From a checkpoint of a small mixture-of-experts model trained on Wikipedia.
Size: 9 layers, width 256, 51.6M parameters.
Below are experts of layer 6 (counted from 0) of a mixture-of-experts language model. Rows are named router (the router's row for the expert), gate (a neuron's input weights, with its number), up (a neuron's input weights, with its number), down (a neuron's output weights, with its number) and show model dimensions 0-255. Each number is 128 + 24 x the weight over its row's rms, rounded and kept within 0 to 255.
After each expert's rows: a language model's description of what the expert responds to. This comes from a sample of Wikipedia text that the model never trained on.

# expert 30
router [128 159 123  81 102 104 122 125 152 160 171  98  79 131 118 185 128 136 162 152 114 107 109 134 108 112 153 205 153 108 132 137 132 101 138 107 107 136 104 149 108 164 111 131 168 170 130 138 105 126 129 136 153 121 106 123 144 198 138 135 124 134 170  94 117 179 145 140 116 138 126 119 171 126  82 157 143 140  96 113 125 170 113 123 127 162 117 100 139 144 134 111  57 125 123  91 138 131 119 107 141  89 139 134  84 121 132 148 143 120  98 128 116  90 120 129 115 121  92 105 144 124 129  99 148 125 124 142 111 166 123 138  61  79 104 118 119 181 142 118  90 172 134 142 124 121 126 130 128 113 148 136 140 159 135 102 173 146 101  87 140 108  95 135 146 143 133  97 123 150 113 156 139 137  93 130 122 140 121 184 118  92 148 153 125 152 157 142 125 108 100 150 163 127 114 166  86 117 168 129 136 123 153 105 138 115 152 148  84 169  65 123 112 130  95 129 124 159 122 102 109 154 135 146 116 134 133 149  99 122 140 126 138 122 133 114 156 131 110 133 145 163 128 136 118 160 137 144  80 150 121 130 142  87 117 133]
gate1 [118 123 133 117 187  71 132 147 113 146 120 125 117 115 131 109 126 108 146 131  61 173 161 127 100 128 160 124 133 108 120 137 125 147 129  88 135 121 141 180 127 133 131 163 112 109  76 154 158 155  68 133 157  79 123 111 109 133 144  96 133 125 138 146 175 155 149 109 126 129 133 123 158 115 110 149 142 116 125 103 131 140 144 112 123 127  88 145 120 107 154 141  83 149 115 141 140 115 101 136 161  88 120 143 126 104 173 128 148  89  94 110  70 144 134  89  97 149 150 109 135  69 111 106 142 155  95 138 107 106 147 118 109 166 124 138 128 151 123 149 135 129 137  96 117 121 135 126 129 110  92 103 164 134 150 180  87 132 103 131 129 134 148  47 117 154 120 125 137 141 113  81 149 125 111 108 147 136  97 110 124 152 137  82  88 148 142 136 115 149 117 124 151 171 175 130 127 170 127 148 114 171 153  84 116 130 130 119 118  89 172 127 153 140 140 105 121  69 128 122 139 127 151 148 133 126 138 145 145 111 103 139  90  87 121  97  98 166 170 131 132 115 124 126 120 112 117 152 156 165 135 133 139 154 123 138]
up1 [161 105 177 125 106 170 117 123 143 101 131 158 162 163 120 129 145 159 138 131 182  74 125  99 139 135 130 141 127 160 143  90 143 118 129 135 141 139 104 103 185 136 126 118 155 122 190 102 124 121 182 154 115 186  80 181 163 128  80 131 138 161 103 124 118 104  75 164 123 102 128 158  90 128 142 119 131 130 126 149 108 137 133 153 130 121 160 131 132 144 134 114 178  83 180 142 142 145 112 110 146 132 141 114 136 151 110 130 116 138 157 128 155  96  93 114 140  91 149 135 122 183  99 129 121 116 155 101 131 138 141 139 148  72 161 135 120 115 150 117 125 141 146 136 161 164 143 125 126 116 150 107 127 138  84 117 151 151 118 115 110 122 107 178 139 159 109 148 130 149 164 161 126 118 118 195 122 130 156 120 125 108 124 157 149 105 103 185 145 119 143  95 100  67  98 121 161 109 120 107 130 109 143 160 127 119 140 147 125 128 106 131 155 108  82 127 132 147  94  97 116 130  71 115 116 101 117  93 108 128 154  93 135 138 163 142 146 117 104 125 115 136 127 112 127 133 157 124 110 133 135 134 132 110 129 102]
down1 [142 190 129 134 105 151 139 113 136 127 121 143 113 114 128 147 171 146 126  97 136 111 143  72 150 121  97 143 113 169 121 147 143 110 160 104 152 146 139  98  69 158 106 166 108 171 109 145 128 122 168 174 109 130 102 105 131 125  72 143 153 118 103 130  97 112 121 160 100  91 174 158 160 149 120 125 158 136  94 147 143 125 123 124 105 135 124 156 116  83 139 109 112 135 131  86 117 129 131 168 115  90 159 123 156 109 123  77 162  59  98 132 144 135 108 110 110 152 113 140 135 112 187 124 120 126 179 121 109 122  94 128 111 140 148 127  98 114 141 124 127 135 127 136 168 150 114 125  88 108 169 119 101 151 130 120 113 101  99  83 142  87 132 119 105 175 118 150 154 128 113 136  93 131 152 123 158 142 119 140 138 145 160 149  97 138 139 138 116 127 138 163 123 156 103 142 105 108 115 101 109 117 139 111 124 159 138  96 114 106 143 160 154 138 109 113 149 104  85 139 114 160 136 156 141 134 102 114 132 148 100 111 102 174  95  87 124 111 183 146 173  96 134 167 132 105 149 155 162 126 151 142 149 151 118 140]
What it handles: Ordinal endings in rankings and stats lists (1st, 15th, 2nd) and field labels or name starts in infoboxes, such as Binomial, Born, Win, North.

# expert 53
router [121 115 136 113 117 156 127 128 189  81 127 110 106 116 114 134 124 154 164 142 129 163 121 110 121 150 101 118  77 168 116 162 150 129 153 118 125 105 136 129 141 150 143 127 131 162 162 156  82 138 129 157 156  89 100 140  85  98 126 104 142  84 152 133 141 106 120 103 124 160 122  95 143  89  62 110 159 183 146 114 107  85 120 151 142  98 124 114 111 103 117 122 130 143 177 127 147 147 111 125 126 162 152 130  92 112 125 148 113 121 115 123 126  95 174 116 131 132 121 102 151 103 124  79 155 103 108 172 148 150 143 110 207  92 113 138  91 126  77 124 116 109  80 121 140 120 146 165 112  96 155 128 148 129 131 146 115 107 133 158 152 118  85 183 143 127 125 107 134 126 113 147 136  92 152 110 136  99  88 150 120 158 180 157 129 117 130 150 151 125 120 128 142 144 134 130 117 127  87  88 122  91 116 121 106 124 122 185 133 111 131 108 129 112 106 146  82 103 172 136 117 123 147 107 124 116 113 156 144 139 103  95 144 129 159 155  86 161 147 117 100 137 121 120 109 143 122 101 145 135 131 136 119 119  77 137]
gate0 [130 116 119 137 101 102  87 156 125 129 141 104 155 133 128 128 151 117 126 151  91 103 100 161 104 153 100 140 143  96 124 134 144 148 109 122 122 101  98 114  76 129 108 123  98 143 165 122 149 113 161 131 143 129 130 175 110 136 124 172 117 130  92 127 128 135 112 140 116 115 131 171 143 127 176 117 118 110 137 109 151  89  59 113 113 125 117 157 130 145 108 124  99 160 144 157  81  92  92 166 165 158  98 167 116 104 117 145 142 156 145 118 119 132 121 121 153 143 111 126 126  98 115 133 170  89 140 159 153 144 105 123 103 138 104 140  58 145 193 128 132 164 139 118 156 175 123 125 169 101  89 139 143 126 123  97 122 124 116 137 165 107 158 191 118 149 138 129 136 120 139 118 112 131 114 118 100 119 125 122  88 131 131 124 151 162 139 119 150 148 150 106 119 118 160 140 139 124 135 108 203 115 125 144 118  91 143 139  92 146 137 123 139 153 146 125 157 149 177 137  77 166 133 154 115 126 101 161 122  93  95 156 162 127 126 132 114 126 148 184 117 139 149 141  94 177 117 114 139  81 139 161 139 135  98  94]
up0 [ 70 118 144 128 119 130 140  98 126 107 165 117 137 108 115 154 151 128  89  98 136 153 107 104 127 164 157 101 153 185 122 103 110 163 157 117 139 153 162 109 145 161 124 112 138 106 101 181  91 126 132  66 138 144 103 126 141 114 118 118 117 149 156  97 163 162 114 129 158 137 136  84 130 128 118 132 122 104 112  78 151 144 165 123 132 119 153 119 152 154 133 128 164 127 167 165 144 134 117  78 121 122 132 138 127 136 132 103 149 111 159 116 133 119 172 140  99 110 113 159 116 144 138 119 127 118 100 113 109 121 170 117  95 110  89  98 161 131 131 124 130 102 134 117 118 105 106 130 119 122 151 128 129 156 128 160 132 132 132 126 129 130 133 118 163 119 125 172 129 107  98  91 127 143 124 157 102 157 109 107 120 143 124 119 136 135 130 124  87 161 109 154 121  62 116 158 134  90 148 140 127 136 160 106 124 149 114 119 183 112 119 126 166 179 101  85 119  93 126 170 162  91 123 128 138 114 160 119 139 113  88 120  85  99 125 116 164  87  93 106 134 175 149 171 166 124 123 127 132 185  87 105  94  75 116 102]
down0 [105 148 152 134 133 135 127 149 129 106 144 121 118 126 167 148 155 122 113 135 132 119 150 123 153 124 158 187 143 116  98 104  73 150 123 155 111  88 102  84 129 134 129 141 137 132 104  79 145 104  98 110 145 122 111 116 126 125 158 113 177 162 154 137 130 127 105 139 115 118 143 151 134 135  71 109 123 116 131 119 158 120 166 148 113 167  93 135 114 132 118 122 138 140 151 124 105 100 121 125  89 115 130 129  97  99 109 137 148 105  92 146 133 122 151 148  87 151 121 119 136 122 108 133 152 117 152 111 153 159  88  93 127 120 137 140  85 126 139 107 146 164 158 163 117 121 155 171 125 108 142 119 143  89  91 148 131 155 124 147 122 133 124 137 120 167 128 154 138  86 125 151 129 134 116  86 134 128 170  81 124  92 102 173 113 109 121 159 140 135 113 121 116 139 140  85 155 139 174 154 198 163 129 131 126 109 123  97 164 123 129 102 180 103 145 197  80 150 159 134 128 106 165 155 124  87 117 141 139 121  85 113 136 130  65 128 166 133  92 149 105 154 165 136 130 101 159 141 153 162 153 143  95  93 104 105]
What it handles: Middle pieces of long Latin-derived words after a prefix, before endings like ation or ed, such as neg-ot-iation, med-ic-ines, reg-ul.

# expert 40
router [100 125 120 156 112 141 157 144 100  89 100 142 141 184 143  96 124 120 124 108 191 130 144 114  80 136 130  98 125 143  86 139 109 152 150 137 115 133 142 150 108 139 124 103  88 117 132 143 159 135  97  86  72 139 125 170 116 117 167 136 125  95 125 158 128 146 126 128 129 131 151 101  86 119 200 171 126 146 150 158 140 116 125 135 151 138 121 133 128 116 115 139 114 112 141 146 118 145 127 198 107 145 106 150 126 117 140 107  83 147 157 143 164 171  91 146 149 127 133 119 121 111 121 120  98  90 107 173 151 102 122 137 127 150 113 153 190  60 126 107 154 112 159 108  98 115 133 160 138 154  87 128 117 126 107 146  90 104 124 134  98 129 122 105 156 107  86 125  98 123 112 106 175 152 129 130 174 118 110 143 120 146 139 125 122 141 104 129 125  88 162 113 123 150 162 130 116 140 103  89 120 109 118 163 163 145 121 149 129 122 145 130 135 118 132 107 151 143 110 131 128 153 107 152 152 119 150 123 121  82 107 134  76  78 136 147 143 156 116 119 118 140 114  70 127 116 135 177 188 113 134  98 141 142 115 110]
gate1 [107 134 116 145 107  97 118 126 124 133  88 104 150 155 112 124  94  83 122 131 100 134 135 155 108 125  71 170 101 151 117 130 106 165 125 135 117 134 126 130 102 104 138 142 101 161 121 120 141 140 105 160 148 125  92 104 131 131 101 145 123 167 110 103 174 132 151  97 115 158 112 135 112 155 112  87  94 148 139 121 122 125 162 153  76 118 181  75 158 116 180 134 104 164 118 113 132 138 111 136 120 140 179  86  73 111  73 114 124 159 114 163 100 135  83 162 107 122 126 160 136 153 142 129 160  83 170 125 108 120  91 114 112 187  87 141  98 123 131 118 111 136 141 123 129 102 179 152 124 108 121 163 143 123 117 144 125 108 158 144 162 155 105 106 126  79 154  99 163 136 114 108  98 117 153 140 119 146 149 120 109 145 136 131 143 117 148 118 162 109 131 115 129 111 100 119 129 161 125 151 100  69 148 129 149 142 161 108  95 168 105 170  99 102 139 102 175  88 127 135 114 116 127 126 128 124 133 150 151 128 145 149 141 122 134  80 137 138 128 126 165 113 124 120 145 172 146  97 123 107 125 108 128 124 162 149]
up1 [117  93 141 137 141 129 108 152 117 141 165 152 120 154 101 116 172 193 149 126 165 137 132  86 125 108 188  95 168 122 175 114 147  97 152 150 149  88 119 120 128 140 135 101 151 103 146  90 102 145 122 104 135 134 170 127 149 112 120 132 145 101 169 153  99 123  98 123 117 125 111  96 129 136 148 187 157 125 130 139 158 122  98 123 144 133  87 142  99 131  83 125 143  74 136 135 139 137 154 122 148 114  48 157 151 151 148 121 133  96 141 124 129 139 161  86 151 111 129 121 119 102 125 137 109 164  99 121 154 132 161 115 142 103 172 129 154 138 136 158 128 112 105 136 157 154  82 125 137 137 139  93 132 144 134  76 127 167 120 105 104 104 128 138 132 160 133 140  81 124 164 123 177 137 119 119 155 113 122 143 148 126 135 137 117 135 112 124 114 133 134 148 126 153 184 136  95 102 137 104 128 153 101 119 105 100 104 156 170  93 145  93 138 147 128 143  74 198 119 113 146 121 128 132 129 113  97 120 104 116 145 113 105 147 122 153 120  99 128 130  92 131 161 148 121  96 108 180  96 157 136 150 122 148 105 150]
down1 [169 100 143 151 100 109 129 155 135 125 135 141 107 168  94 145 125 157 140 119 110 187 177 130 110 128  96  67 101 128 140 108 111 122 137  92 118 121 139 146  97 122 112 152 155  86  97 141 140 124 137 104 125 102 129 157 122 162 143 139  75 107 123 168  83 118 114 133 129 120 148 138 123 116 137 144 128 100 133 126 140 137 129  88  99 171  88 113 116  61 131 116 111 115 140 185 151 108 137 123 148 122 116  91 136 149 124 150 124 125 140 105 134 136 118 119 166 170 119  95  90 101 122 125 118 110  94 151 138 121 135 127 119  72 157 129 114 107 102 119 112  98 133 108 119 137 164 114 128 119 160  91 120 113 139 120 110 130 140  96 138 128 135 108 136 120  94 192 141 159 126 150 150 120 162  86 118 105 150 154 147 127 125 110 122 151 141 140  89 132  76 104 105 137 130 128 138  84 123 148  55 118 152 197 114 124 115 122 151 102 135 149 142  99 157 141 123 197  78 138 125 147 132 122 144 105 117 156 149  85 155 102 120 116 166 147 146 119 109 140  99 129 147 136 134 107 128 130 125 107  97 173  81 130  91 126]
What it handles: Object pronouns and plural nouns ending noun phrases in prose, such as him, them, themselves, patients, participants, authorities.

# expert 8
router [161 131 157 113 146 119 116 130 116  94 121 126 133 141 109 142 140 150 130 124  85 109 107  84 108 122  79 117 127 112 129 142 154 107 142 127 143 127 129 171  98  85  68 125 155 127 145 164 119 124 116 101 113 129 161 104 133 104 143 143 139 109 140  92 138 163 118  82 104 125 149 155 135 137 129 130 141 142 122 119 116 147 145 140 154 143 134 119 138 115 133 112 157  97 146 111 135 109 123  87 124 155 172 141 116 114 140 160  94 110 116 120 101  79 149 122 154 111 106 124 127 148  89 100 138 125  82 163 128 173 102 161 155 123  99 153 168 163 103 122 115 160 112 122 199 119 145 178 157 108  92 137 139 132 138  93 147 102  93 115 163 141 141 139 124 118 131 176 140 138 132 135 108 104 129 140 122 119 110 117 153  92 151 125 125 159 134 152 120 119 140 146 151 108 149 121 142 162  80 129 120 102 170 110 116  65 123 121 146 164 111  94 137 113 166 123 128 125 164 150  72  91 116 111 160 133 118 127 141 135  71 101 144 131 131 158  89 111 120 126  93 125 109 127 138 179 152  85  96 171 160 131  95  92  89 184]
gate1 [142  72 150 169 142 138 122 138 109  73 156 154 129 101 122 108 153 141 149 134 117 145 184 155 160 120 122 165 144 155 142 162  67 139 148 136 109 127 120 142 141 173 117 125 105 148  98 160 155 158 132 127 111 140 116 171 177 120 156 163 122 149 107 114 165 113 139 149 144 155  77 163 111 105 179 135 119 123 128 140 111 104 152 176 118 116 138 110 143 135 120 163 142  79  93 120 138 144 152 130 120 120 151 132 194 124  85  99  92 133 131 141 126 155 123 134 123 152 124 125 125 142  95 145  90 101 144 146 137 145 136  61 114 136 134 146 154 118 130 121 109 108 129 104 156  93 107 153 176 139 112 116 116 145 149 100 126 163  90 113 105 116 123 131 142 199 112 126 153 130 136 148  98 146 147 125 141 109 141 151 100  96 144 138  98 166 173 163 135 152 140 143 145 144 116 132 125 145 103 122 116 153 148 125 171 102 113 139 136 157 120 156 133 130 145 111 152 128 124 150 154 103 124 160 150 124  83 136 116 145  90 184 128 158 114 107 120 160 144 139  98 124 122 165 133 181 112 121 152  95 133 110  98 103 108 110]
up1 [ 82 123 174 150 120 124 111 172 111 120  87 141 149 121 112 124 120 133 124 127  76 130 126 145 121 146 121 105  95 168 128 145 122 115 146 157 183 132 144 144 138 125 142 132 146 158 130 124 109  99 153 151  73 117 136 135 111  96 138 130 113 103 139 153 164  96 141 146 106 138 144  90 154 141 113 155 163 144 172 136 162 100 142 166  82 107 164 106 178  70 144 135 123 126  94 165 178 137 130 124 102 124 134 128 128 121 125 151  91 131 150 101 109 170 141 109 122 172  64 156  98 160 104  91 131 153 189 142 142 118 100 132 102 143 125 106 130 111 127 166  74 102 134 159 116  98 137 155  96 128 151 109 135 108 137 122 167 160 139 132 122 101 144 109 117 113 138 178 106 115  89 130  96 122 100 122 134 131 120 136 170 158 142 166 140 154 122 112  98 106 105 109 122 144 112 132 137 123 138 118 162 108 156 122 142  99 128 152 173 177 123  99 143 154 154 166  80 109 130  99 132 124 128 128 131 131 115 145 141  99 131 157 146 152 143  91 137 143 143 100 149 119 152 143  89 131 161 111 144 139 112 119 119 191 131 113]
down1 [120 100 166 149 121  97 146 137  76 144 135 130 137  97 132 111 103 111 138 156 110  91  93 163 149 135 140 154 137  94 137 124 121 119 138 151 144 143 134  94 157 127 141 100 103 156  99 122 123 138 100 123 160  93 143 145 129 115 128 173 104 154 118  86  99 110 155 163 132 112 156 126 157  96 163 106 159 154 170 118  96 129 158 157 116 127 106 134  80  94 123 130 133 123  98 140 117  89 128 122  98 114 141 134 162 145 156 152 134 136 129 161 103 115 118 138 108 169 146 125 124 123 129 129 110 113 153 152 124  95 114 125 151 125 149 109  98  81  97 125 155  76 114  81  81 119 144 153 120 119 103 158 112 123 128 101 130 126 133 131 124 155  70 104  80 144 155 159  77 124 141 140 160 132 124 134 137 102 108 128 122  95 181 173 100 182 132 166 125 133  96  89 110  86 123 112 107 124 106 140 119 183 154 147 135 145 115 188 143 126 154  89 157 151  99 202 121 111 123 173 112 142 107 152 105 136  99 158 129 124 116 138 149 113 137 156 151 142 105 123 127 115 130 154 162 172 128 124 129 113 124 109 120 161 121 132]
What it handles: Word pieces inside non-English personal and place names, often with accented letters, in sports results tables, such as Frédé-ric, Beno-î-t.

# expert 22
router [ 95 121 111 155  68 114  92 118 108 127  97  78 131 125 122 130  86 140 168 138 185 143  87 135 125 104 157 134 137 103 146 114  99 151 109  98 127 118 155 119  94 168 159  79 134 124 152 149 117 134 136  87 153 140 110 109 181 187 137 124  81 129 137 119 139  82 103 127 151 122 119 110 167 123  91 155 173 124  88 105  71 185 116 145 106 114 150 129 119 137 150 142 118 124 100 157 145 137 163 115 122 138 120  82 142 121 175 120 132 112 124 161 126  83 154 129 122 124 136 107 162 149  98 135 168 127  99 114 142 114 147 142 128 113 132 120 114 118  91 185 132  92 128 156 146 103 156 124  76 114 129 112 133 106 145 140 165 155 147  95 122 113 127 152 145 104 124 134 141 114 109 159 126 146 155  84  83 147  84 129 103 164 165 140 135 149 152 122 115 121 130 136  83 109 152 146 150 118 111 134 124 135 138  78 106 127 157 177 154 113 172 129 132 117 133 122 112 108 148 173 160 132 106 105 147 111 125 171 140  91 144 117 132  98 102 121 140 124 133 125 152 128 165 120 124 121 149 118  99 144 136 133 102 123 143 147]
gate0 [113 116 140 102 119 143 112 158 144 112 134 120 104 138  99 121  88 102 115 125 141 187 169 119 168  97 116 124 109 134 206 152 106 120  96 149 140 139 134 135 121 143  82  86 154 101 140 124 112 158 143 148 176 107 138 108 127 133 157 133 123  99 142 156 157 102 115 141 135 132 151 134 132 109 140 193 110 102  96 166 109 153 174 156 146 110 155 123 174 110 147 174 101 145 118 125 126 116 146 124 101 188  86 160 170 112 105 155 162 130 155 116 149 102 131 143 139  93 163  98 145 127 153 123 133 116 127 156 141 138 138 115 144 165 174 101 146 133 148 120 110 141 111 162 120  71  99 119 113 138 135  88 176 133 164 148  97 150 178 145 106 133 145  96 172 153 122 128 154 108 104 137 106 129 119  99 121 116 119 156 113 127 151 109 130 156 119 112 118 146 101 139  98 146 140 118 130 124 117 120 139 131 115 112 138  92 136 139 132  84 149 119 118 151 116 127 116 125  94 145  84 162 105 173 119 146 123  91 156 130 143 176 105 157 114 128 145 141 131 120  71  99 134 167 147 155  98 147  96 125 122 130 132 126 113  84]
up0 [102 171 121 107 121 118  94 149 134 133  97 155  94 151 120 151 137 110  98 156 122 124 131 129 173 109 130 136 143 139 138 147  66 151 102 185 122 154 143 115 150 126 119  61 121  85 127 104 143 115 142 135 176 142 140 121 109 111 106 125 133 118  95  90 121  97 127 139 162 111 155 144 143 121 126 127 150 122 124 153 155 173 147 159 190 115 141 135 135 171 131 154 148 183 101 164 126 140 114  97  83 158 152 113 125 115 101 139 134 136  99 107 170  88 145 136 110  98 122 115 154 120  94 134  89  97 121 143 153 119 121 120 136 114 161 110 119  90 126 103  92 100 111 144 135 134  99 129 125 131 112 113 139 109 119 174 131 132 159 141 133 129 147 132 129 181  97 185 129 147 117 129 119 138 153 102  87 137 103 148  97  89 117  91 122 122 110 100 108 107  89 121 102 115  88  84 143 107 127 109 129 144 128 152 127 101 138 115 106  98 152 131  82 159  97 144  61 151 123 150 141 119  99 185 128 126 161 155 128 124 163 132 110 136  97 116 111 135  95 128 128 122 136 174  99 106 129 111 114 109 122 162 123 178 124 157]
down0 [145 110 167 151 116 123  92 105 116 158 134 135 134 135  80 132  96 141 125 149 147 132 130 129 135 144  97 147 164  60 139 103  97 187 129 141 118 133  90  98 114 145 128 122 138 105 114 125  92 148 172 113 124 124 136 148 116  85  90 115 202 108 144 127 111 132  92 120 117 145 163 134 189 123 134 149 100 128 120 138 135 139 151 107 144 123  88 103 137 148 129 133  97 157 141  92 146 131 117 104  88  98 115 121  98 122 138 136 126 122 135  85 152 137 111 132 123 136 104 147  89  87 138 123 139 107 158  93 162 152 149 139 169 135 158  90 162 116 136 178 126 110 125 157 103 147 129 153 126 129 141 113 159 115 102 103 120 141 113  93 126 159 127 135 116 173 116 143  99 141 119 139 134 126 106 110 122 128 160 150 174 118 166  80 145  89 142  89 143 153 128  97 113 147 150 145 152 151 149 168 130 162 144 133 146 140 140 112 140 161 167  82 149 156  68 129 162 167  93 145 126 128 147 150 109 112 135 130 166 184 134  92 140 160 150 154 104 126 106 118 118 122 131  78 133 154 107 113 124 168 143  92 143 135 107 124]
What it handles: Word-internal pieces with b and other consonant clusters in common nouns, such as b(ab)ies, ab(b)ey, voc(ab)ulary, bar, par, hydro.

# expert 26
router [147 127 137 133 185 157 114 119 114 112 152 128 142 126 121 116 122  87 119 131 142 130 141 112 121 144 143  68 180 128 139 111 110 170 114 106  88 119 139 169 148 149 139  65 125 104 147 129 138 115 136 119 124 136 151  84 195 118 157 125 177 140 208  99 174 147 146 120 135 102 132 163 110 128 127 171 112 144 137 131 159 190 136 102 119 162 130 102 156 157 153 140 166 127 146  87 132 147 142 120 115 121 149 108 129 123 124 122 110 137 129 135 111 147 175 115 172 142 113 122 114 126  84 116 143 153 130 168 155 149 149 129  83 108  98 112 161 164 110  99 127 189 131 153 156 135 139 141 101 109 108 155  98 128 137 103 172  93 119 154 136 124 135 145 149 138 130 134 153 145 145 148 113 135 112 143 127 146 103 147 157 106 144 119 128 131 130 141 124 112 145 106  67 105 127 158 130 138 120 114 131 132 184  87 144  69  93 112 136 144 116 126 133 131 188 133 141 137 138 161 106 108  84 107 151  90 124 139 149 133  90 121 181 160 127 135  93  95 151 136 100 126 127 130 138 144 135 123 117 135 146 134 115  97 122 147]
gate0 [103 151 124 122 156 167 118 100 146  97  92 139 104 136 104  72 187 122 113 140 132 102 165 137 154 149 168 132 138 124 179 114 137 103  83 136 109 137 142 138 134 128 119 127 113 130 122 145 141 139 128  91 161 145  80 124 133 149  83 163 104 117 112 108 130 149 132 128 100 186 134 106  90 136 135 152 120 152 123 141  98 123 159 111 119 108 180 165 129 104 140 129 103 144 121 147 112 127 148 103 112 136 146 139 115 152  99 117 157 133 106 152 122 106 125 144 100 123 171  99 145 184  94 104 129 133 125 111 150 119  95 173 138 168 160  95 138 169 100 149 115 124 148 110 111  83 114 112  57 120 113 157 130 112 117 157 123 117  98 156 171 134 111 143 145 141 114  97 135 167 129 150 142  88  92 142  75 139 157 149 120 154  94 149 121 130 152 106 106 139 138 111 116 122 132 128 152 150 158 125 111 171 154 146 160 189  91 134 148 106 141 107 126 130 125 175 126 129 119 142 143 153 116 172 149 146 129 141 141 117 166 140 139  64 126 161 111 100 109 143 107 105 152 112 138 151 144 123 164 106 155 105 121 133  93 106]
up0 [166  90 113 113 125 129 106 119 141 155 147 136 144 142 124 152 106 150 109 122 104 135 111 122 134 133 103 136 144 151 113 142 128 146 128 144 115  70 149  85 131 153 120  96 154 151 106 124 136 153 160 143 155 144 146 149 146 107 131 101 126  91 104 131 102 138 123  88 144  63 111 145 180 118 178 126  86  88  95 106 164 132 110 126 122 142  93  86  69 127  93 149  98 144 120 150 118 151 112 111 133 162 129 164 141  99 140 171 140  98 141  98 126 145 118 108 138 127  80 122 138  85 136 132 114 140 102 116 110 143 136  96 144 129 120 194 164  98 158 157 106 149 128 163 140 103 142 138 152 148 146 154 169 141 148  90 148 121 164  90 109 134 128 109  76 114 129 122 113 135 129 130 129 149 141 138 148 143 123 141 137 119 157 148 129 110 105 138 136 126 141 116 124  98 163 168 116  97  93 145 164 101 125 107 138  96 115 140 147 135 137 139 119 103 154 104 137 107 130 119 116 129 162 150 137  96  62 104 104 100 104 155 104 187 155 105 118 174 124 119 162 131 172 143  71 141 147 128  89 115 124 170 138 156 156 160]
down0 [112 118  89 109 109 122 103 116 148 124 175 104 110 128  94 154  71 165 113 115 132 140 148 133 158 139 129 122 136 143 116 158 159 124 136 132 157 141 145 144 146 192 113 131 105 110 149 108 129 120 182 118 121 162 129 134 142 129 145 156 150 128 149 115 129 119 148  85 154 135 146 153 126 160 118 106 132 149 113 121 123 126 137 121 171 110  76 141 155 117  89 106 123 109 137  94 134 120  82 128 117 139 168 140 136 158 107 101 143  81  98 132 115 146  92 109 151 101 147 151 136 144 107 146 136 129 144 181  86 111  99 101 154  83 165 110 112 147 139 157 133 110 163 120 101 165 132 103 141 147  93 145  96  83 122 122 115 147 129 128 142 115 123 137 113 126 117 120 137 106 161  95 122 114 125 154 118 116 121  85 113 157  55  96 146 147  97 122  94 113  99 117 158 168 126  71 131 111 108 101 118 155 158 150 115 101 144 135 155 113 137 145 139 103 116 107 112 153  98 117 105  80  91 135 103  86 138 168 179 144 139 109 159 116 143 131 145  82 111 154 139 105  94 150 131 153 176 105 141 132 117  96 183 111 124 156]
What it handles: First piece of a surname or given name split into word pieces, often after a first name, such as McG, St-annard, G-ugg-enheim.

# expert 27
router [138 118 137 134 115  97  76 155 143  80 125  92 128 140  82  93 128 146 184 173 152 121 121 125 111 129 138 130 114 134 130 134 141 112  81 113 121 168 122 136 141 173 146  87 176 127 160 140 102  87 168 167 136  90 107 127 117 175 151 100 114 144 149  89 148 161  87  96 131 143  98 107 159  83 127 146 161 162 131  96 109 104 137 132 134 137  99 106 125 147 158 129 129 129 174 119 146 137 124 126 129 140 112  87 107 122 125 133 116 144 115 150  93  75 144 134 127 116 118  99 117 108 109  79 147 121 169 145 149 147 115 112 141 104 134 147 123 175 106 114 125 108 145 131 122 114 185 131  84 128 127 136 150 136 125 110 159 106  89 120 146 132 116 150 134 137 110 114 138 157 123 157 117  99 143 121 148  87  89 141  98 129 169 158 106 135 143 125 120 114 131  94 137 114 125 161  88 126  89 145 128 116 175 107 118 144 160 125 144 186  98 116 125 129 124  98 102 109 122 161 139 142 140 106 113 139 126 174 131  75  90 126 111 117 109 133 139 133 154 153 106 148 128 183 108 175 128 156 127 135 157 133 105  81 108 166]
gate2 [154 140 112 118 104 112 179 140 156 128 102 108 125 108 136 138 134 155 151 114 116 100 150 155 125 130 169 159  84 119 120 135 135  83 113 155 114 131 142 138 127  89 169 138 135 114 104 135 131 130 156 143 119  75 128 107 139 154  98 116 165 158 105 126 152 131 108 140 156  67 126 104 128 134 121 153 110 126 157 162 147 156 140 140 144 154 103  99 169 141 149 118 118 106  78 132 123 175  84 127 128 124 156 148 179 117 122 109 137 145 142 185 130 148 191 127 122 149 149 138 104 100  95 126 152 117 139  97 103 102 105 132 131 159 109 155 131 186 132 165 100 135 112 145 125 151 149 143 150 153 104 169 118  98 139 102 128 130 137 148 161 100 133 128 100 103 132 135 139 156 174 126 114 164 109 109 128 154 106 102 130 122 150 112 160  99 168 105 123  92 113 139 161 125 112 138 144 118 118 156 126 129 133 158  67 149 141 152 118 158 148  81 150  95 122 106 144 137  93 111 137 151 133 156 104 149 128 155  89 152 102 121 161  98 141 133 103 138 107 118 126 108  80 151  88 125 142 150 126 112 114  67 122  68 121  83]
up2 [ 90 116 148  86  68 129 149  80 151 145 117  97 130 120 107 183 135 153 174 119 136 147 132 148 168  95 136 130 131 167 120 160 107 126 126 139  63 128 138 119 124 122 137 118 139 171 114  93 147 100 159 150 134  91 130 162 123 139 153 119 132 155 128 153 151 135 106 125 135  99 149 121 107 131 108 131 128 135 175 155  87  87 125 168 153 112 130 161 133 123 122 123 125 139 113 176 155 124 121 176 104 115 117 111 151 119 141  97 164 108 140 134 109 158 193 126 100 137 177 144  50 127 141 110 118  93 131 153 107 105 110 102 146 128 136 127 118 152 144 151  80 118  99 173 121 139 114 139 108 147  96  99 146 141 116 118 111 115 147 151 163 136  97 141 131 130 158 121 142 140 112 110 130 158 124 125  95 138 113 109  77 110 167 118 165  81 143  86 135 108 114 143 145  85 148 138 101 115 101 130 112 144 112 148 120 146 143 152 128 160  98 125 103 151 184 106 111 167 146 142 118 178 152  97 128 164 130 139 117 129 132 106 119 132 121  86 131 130 141  93 109 112  91  87  87 146 130 139 150 138 141 133 103 117 150 146]
down2 [139 119 133 121 165 157 103 112 146 146 139 110 137 163  84 108 153  94 113 114 100 115 138 111 129 111 117 127 133  97  62 137 127 150 122  85 133 118 139 125 119 125 107 194  97 127 147 134  89  97 104 150 139  89 148 123 153 104 117  92  99 102 144 140 165 107 127 115 111 125 107 137 129 126 120 121  85 156 115 155 115 123 138 123 103 123 104 164 167  76 126 180 111 110 122 131 129 106 151 123 137 114 159 124 157 162 155 127 110 110 104 114 132 167 189 151 125 105 105 115 121 147 157  83 139 139 157 138  75 125 134 108 130 132 143 109  97 107 125 145 130 131 120 145 122  87 131 160 155 137 125 143  86 137 157 196 114 128 140 109  83  98 130 149 127 153 148  83 158 123 111 119 100 105 132 128 169 177 131 120 137 125 149 157 160 125 149 158 141  91 100 108 111 106  81 117 139 148 168 152 153  62  90 152 146 149 135 101 103 110 137 142  67 155 130 121  86 111 118 116 126 121 149 138 106 108 169 119 122 154 132 125 124 156 134 149 119 128  87 118 124 145 143 114 138 104  82 142 106  95 113 139 152 167 122 166]
What it handles: Middle pieces of proper names and rare words, often after C or Sp, such as Tro-j-ans, Cord-ill-era, Pil-gr-im, Cer-am-bycidae.